Weights of a small mixture-of-experts language model, trained from scratch on English Wikipedia.
Size: 8 layers, width 192, vocabulary 10257, 55M parameters.
Below are experts of layer 3 (counted from 0) of a mixture-of-experts language model. Rows are named router (the router's row for the expert) and show model dimensions 0-191. Each number is 500 + 25 x the weight over its row's rms, rounded and kept within 0 to 999. Numbers have three digits each.
After each expert's rows: "raises" lists some tokens whose logits its average output raises strongly, later layers aside. This comes from a sample of Wikipedia text that the model never trained on.

# expert 74
router:479479509498463524509504527493507518489519515517525504479464495515554538475552520489510538511507491499461495531512590527507466520491496520488520499479505489475472479489536511497507495500462462467511510488486522528472448497501519450472489474486473518525527516500553514527483534472490523477512498504506505512476475514497540480539514531515485496463496517503575479460480507507494481575489502532540527545500506509509497498522500510502554517482473533537508446524498497507529490504523541531473468469463510502485533482482470488506490572485472504501488496489483492501532514510529501490
raises: "ers", "y", "ud", "er", ",", "af"

# expert 88
router:507487466490498513543408536490527512471469552487515485500489520548496543488485483448500494494488500510500527532540498522436499490474492532468541477486543483488489519506515505493537480483496466509510481499458529527496460484488499486442457518515517470492448505529505481498448528497463490523504510508477484489490479502508507495457490535491493510525466481534504506473504447495474478524483512483522520479470513484486514567525499479523529512517510522524486461514458473535458529483518510529493480503514498516468522523479539517481477511505485530486491494471538563506492506509500495506
raises: " ", "\n", " –"

# expert 72
router:465499514525510520529489513492533484510512502496466494533466475496536495454487513488516476500511519520428488496494544516470488553444479487520460502490471474502498521521499476535560497495509533501521479497518507545495519489495491467489502469489512519488472544522499497493505542503509492547520515516514506504474482558519522501470507523483470518487445511488539457516526461506440512518476477526525510488504488471504504530523487477516525513498507529530500437523511484523565474557513516514508453497448491527496506475471508459488511537533456518519476492464525498488525494480519485496
raises: "-", ",", " and", "."

# expert 89
router:504496549520455526559443500553533482487520508478523485473418489510530558513491465497490534524498497489505513523535508511479491462491493531475539491501515488497483489491493534508497518513482500492529493529545515504475449480507508475485513479482497511576508509508560516502530549532495502508470496483493508457509424552517513494477524510510468497501481499501534495510519476456491458512478518496507508503494501424525565518523503482510506482509532521494508523494478529516518524500540524511471481516487525523484521494485481485503506502526487537521509527516484532483483510523505509514
raises: "by", "b", "s", "year", "c", "se"

# expert 90
router:490475473490489503542410516488546503489475533508515489535496535525498514511484480491511500506491499532521575534517507493443493513470496522475493514480543496479463535491498509505548476488498474463530520518481510505479458485470535479476432501455491492516465518520470476494489515493485508511468514472504519501485482503498513491496488534467490528518455460513515517497485413510490434517493486475527500480479492498501499561514491476515496504461508505543465445511479528526482505513504517510468498513495507494486513526460525518485478498495483540488489509479509530452490507462522506505
raises: " ", "\n", "ography", " —"

# expert 78
router:472497478481484520492467525542555466513501482460510513521452492489528515543487478507502500491521499490485517501532503533507493479501465522474509495467455485488453513535510525495525448532507520515519484454469499514470492464521524491427464494514516530528489492522525496530496544482499495512480545491488546477474502517486469538491502497483500457537493527492467472519502525519474503529469499454509514510471524476527497541506470528531533469491535512556481490535509511521494539487532521525495478490482517559488513481449499518546484520483458529494526498474544510459517507501487507512
raises: " a", " an", " the", " one"

# expert 91
router:504461490503443497512466494499506492482483567524564523497488463502495520527465495469491551482537494523461527510528511507488511517468491513477549496493483473428488543508514533516497514517453441492473507532507532537513465491461528486507461425449500521513517509531535499526496520525455485525460534493499481510499469522497488502505514532504518463495472512511467460514509507485501498499479481449523537492500526493531535532511508496515506530479468501527509486492487522539515524524502532506468496502476477501486507502494513522514476519551482495515484500462543498512519521496502486535
raises: ".", "-", " in", " and", " to", ","

# expert 73
router:484509529504477504518457568518509478485499499494492502473469508531511533534515472488514532534487525522479525525550510533483473477504494500453503494494511494503474497501486500518478515530503502500545494525530560495449480508515506490460508493503495489509501491506507468505527511516473527530481519425487540511502483539517483517471562514467465490488427490515525488464528511483438480545454515525541510509494497469538528520498491463542485468502494512507505521473470493511514577486536495522487474536485534524472503486492513501520500527520479475498513509535512531477484475509533495473
raises: "in", "m", "pro", "s", "p", "J"

# expert 76
router:496445525517456521516499546541517535500467507476535484525454510516502515536506514496551482532513512474512532539510514501498484509475490450484486539472542487461455514502509539482492477490505480476502481491507496514496467450475498475492469493479496552505554559444510460483507532460506487501545493504505500512511459491513527537508511543542467536535449523484513495516537487507508489505483471491512522495485476493504484507513505487501470536486547501488496448484457483508522500492500473515485465511502526525495494485486506485494504516517509497489528527511553543472507498437536533483
raises: ",", "am", "-", "v", "h", "en"

# expert 66
router:455472479534507515487459561486468533428519516497518470526491465484494501516526473451518473495518505526511551538512524506493475517484508503503489467468506534481515478539503518511517510519479471479506508489485579546515518507528504499475484488495506475523503517475496480558485517525527521518485477490492524493488494492464473521517499526536509504522478490512524462454499488476468490520429504502536535511494527514561560511534489487489516504492490517508495496496488446527552502530512508559502479464517490512517522487512497459481518501501487546505507498473502496490485488487559514489
raises: " and", ",", "-", "'s", ".", "ised"

# expert 67
router:488496523505508490508473490495534493505478522506550561491504485497489566510489497439522511489529504487457555500478536511497496525492508482481512520516502460474493472542526545501507481497524470532522488528492520504505489456471509482492475459449464528534520506486495491501484525510481492508505492494484515463472504526534504514521505538508482499510495505479479470525523509471482473501500455474514532476438507445538536532533501512522492525450535504524484482473522514524495494567490547511440470491528475508475487478475503498504537513518491518499499524470556530527541489486473485535
raises: ",", " of", " or", "y", " to", "-"

# expert 79
router:480480494480464501480495498488509494505512517438538476491459517511502518484514492488506491502547478545484512541514483503455500567474522469449507496469520441459481463499531514555522486526505488459504490539490499495466493463483509477486505481431499487541516495512517552514487523496480447500503528504515499467520518526520443496481517481510496532479490447480516471507517477511474472537481461485506503484498503496522536519503477486519474477510541547531539489538471499536514505518512520523481514488518522521506585479494501507496506512478469497503519498469483508517495485492497533462
raises: "os", "el", "oy", "y", "it", "od"

# expert 83
router:484471522499494521495501523479531485463507487469556462482466554512505523505490457464505530492539500529474504523501512493472506491484484525491473467480505472456494503500561548554534471523483485504536498504483508509505486437499526472461492528464516494537507517502512517478502505463487441526504531475468498479522489500527472518484546547472481503486472450525510495501512454491455486520447457499498532509476445499492508521508476516469494468503503530486504497515527459524504535483527464512501505490539465510487510463477496463505509531525460474486482510482489535528519483515524516496
raises: "ent", "am", "im", "al", "ib", "ip"

# expert 86
router:496515506497428568491469499496491490474466489502507483520488472508517580483500495524499568482477487528472550514522490541468474484475515540489522491481513512472445530504502528484525523509513497511491507473506526509477467471467493495481475494465509497496497526474529510509469505499517503503542491451538486514474442544539508546495493516493467503521491451527503455502506519470508470557501469496524523504497485498523552551517467519524495498497523465512512529481474501508486502509492531509475500473526516575500484520488499506498528474481499488504493514461527524467508472476494518482
raises: ",", ".", " (", "-", " or", "–"

# expert 81
router:496504489499508525529422514513487492466474562509542521455482475514552527504492502478515554526544522552496496504536512523491492494494521509506527482480483496520477549513494532494501485523490525486512462474496513537477474494496482490475441516533484500530513490493477506525458512479518488503508527471515490478473477507526487567476496500504478486514517520515502505491500471483519467494460475475509523513456481493534521502532509440531510488490464520498485483531485495507540520536512530503474480517486496561442490502457529488448497505474498488483549440538503522503501515498489472521
raises: " D", " M", " P", " B", " L", " R"

# expert 95
router:506428447513497516511472506493523508475479502507506517467504488557517487488538468469535511507508509500473486500544517514516484486490508498508560485501473512506457535543516506492518482497518543404490465501482517509480494440517525501481482500497512515576470498495511480512492523486511493497491576463498493493474502512490479518490521499497468499530459519513570462521519471482491495489513478529545505500508535468500515517531490490524503497477501512501487501491483498557469514519525494513499501485484524523485519494474541484517526544501508482509555496466542493476518467512529489530
raises: " and", " O", " a", " the"

# expert 65
router:477482510494455494535445493511523528491503536490526483469500469498499573514475523435486508466525497513467533527473492538463488476475509546447516526494505475458500512500513525500474523498492480521513508538539520505495411505510511501478490497418522516508489489524538527533515516489485472519491515512478490454480499519486494523515513532530488509499480461489464467489521483489468466487495504513533530520468510472491530549536490543524495487494521521523459465482493525535498483492492524506464480509517534544474501509479500475506504520501497524507498544459510499517523483515490477493
raises: " |", "ory", "ion", ".", "\n", "ore"

# expert 71
router:499499505506474505529462501480518510528515500471542494505502545478488498510494503490524531525551505493509530515512518512463470487487522517526486497487518496475452490503490522499543493499511497466507525538512487497464481494505521485474447492457484526515532504514467517494511504463528518513508525493536557494474484552511515512471526531489478522507496480482549515535477467486502462489500463469508531477486469525512545546522479483498507466456531531591492481505493518508516519522532497518456498530485532490483543489442505499483566510496510531488507527430485535470520473480499511513
raises: "\n", " ", " –", " —"

# expert 64
router:507457501497465530496467497494489520477535525504475487490501477545511516469519495506522527500532496491490496562505517528500444462455503516521512495453518456474476524489504511493493476475505492467514489543511503507464486462491498489496490508467479497486512484477499513496425548508484462492476508484459531469467507483469510484514493522537464496492479447477536490490510476477476488559475504509520517549481483465537509501530458505479517495470498531510497499487502521509479507521534477530498477539494546551442489496462505506500524473541472475541526521527510502522509516467466542456
raises: " of", ",", " in", ".", " from", " were"

# expert 82
router:466491476484465515483466479489541490479521483495525502478510548498524529481484479498520507475511525472452508497504488496488493503473512500513489494485468532490495529579521548521545513483484499502531514475494526521526502480469520449457475455510480516545534516498506492492492518513466485500466514490509503484465459511511499507459537513504453495508453475510501482456499450421457496530517468524515506536491527463501489530525450472510440497494500483480482509543497494521496486525488479536487480500547493488475516491459511503454515498533476493473495488517523502509510540443479504503
raises: " to", ",", "a", "b", " and", "."

# expert 93
router:498510522496474569534498509520522531451528475489490488466486550527510533481525531503488520501517512532451507522526496499527500499518491494490486506481503492507485540517532556535564508523503486458512533515488512518476513479520482486486499480464518494527525479536525515497533537506472505503519529492484503498474460505452499562487512501518494468500522498477586500449510451515465465529501512510493539489477479525511515508545492480533511492479494497531500491533469494489518496524577459521505486496498501496496472535491506538485503517530507499514526471526502481486539449492537507472
raises: "\n", " He", " It", " In", " However", " The"

# expert 87
router:473518468505497517516488515520472494499531523479488464518457509465510505507548509492529540511537491514447507526529480507454451491545498526496519510466493454498488533559501520503480505498479501497528472467456531505470490478473522489503471507500538506487475516522503544521443540494483515525494523493493514484487476504500486528472489520483525469503491466485480501488526486446510492501508504495552528547466485484512529558513472502533529518495493479559511505511490473516506533486559486510458521503458478538465547500465515504472502493478472510509553507491506544525532491480519532480
raises: " the", " a", " an", " his"

# expert 69
router:488509460512491527553492547492514511474531534482530472512492503518507516502541505478476559521525516505475512507496479535469479499506494474477552477499509517459467483486545530489514475508466523482534497507518515529495474498475562460492461500460494550509569524481535495516475511475461530497472488469477499485465460508519525509497531507514445489489464490485540480442505494487500482544497481503502519534479506509530480506513487509514478563482499521516509475499485457529516498490493457536457475479527498497485543490497472507467503524524491448493506454468481510525510511488510517503
raises: "am", "oy", ".", "est", "ast", "era"

# expert 94
router:530494461502503499499480514525504482452501479472524488547455520510495489517461508507542506475521538515483550497462480522485474525487489543502523522501520455478491514539527527489516475521509495515476479496485517531474508468529501495476455507517464505485501475507495503505474502558519522536491536443530532465475473522479464524477490509498504532539498452517503500496522455456497453492452469440521508504495484495519525521514467476533507484514496499498470475516492512526475511575531526548505470504514485533509499500482537494463495506501537520510513457493492536449522497483534501483
raises: ",", ";", "."

# expert 70
router:486472504517499498477489523514490491502521507451514516520472493489550488508511522464491489476519525491446542556510515495472473504511518485471495511484542438509497495532562543552522480527489512469525519541466500530513505484480541496456504493464496493516471510517497499512447535529508458497521501487496531490497501514526482464476487485504459522527493439504532477495512456508442460553476482450494514490494482481507555511546471466537481501503505530514518489521494502513513512509497500521468499496513541524506532477493534478476547502512496510478527471478504519521505492468471552494
raises: ",", ".", " (", ";", " in", ":"

# expert 68
router:498469470509508490501478504519470488500514514491509552535470510490516508490501460477482489504481501524502518511519499511478479526476485527483504497473542472475466565515514469492503498535501519457506553456519502529471506507534473476488481501486479506512521506512542494585485556511545501524476503481472519524465462531456535483496490525507493529478484500517519514497516477540502509487497490497551550495488458492521538501556484509497511493478539510526484503513466547529506498532487520529464458548479498507488475501501520498505490538516445516527485508477560537492526461511546494514
raises: " to", "-", ".", ",", ":"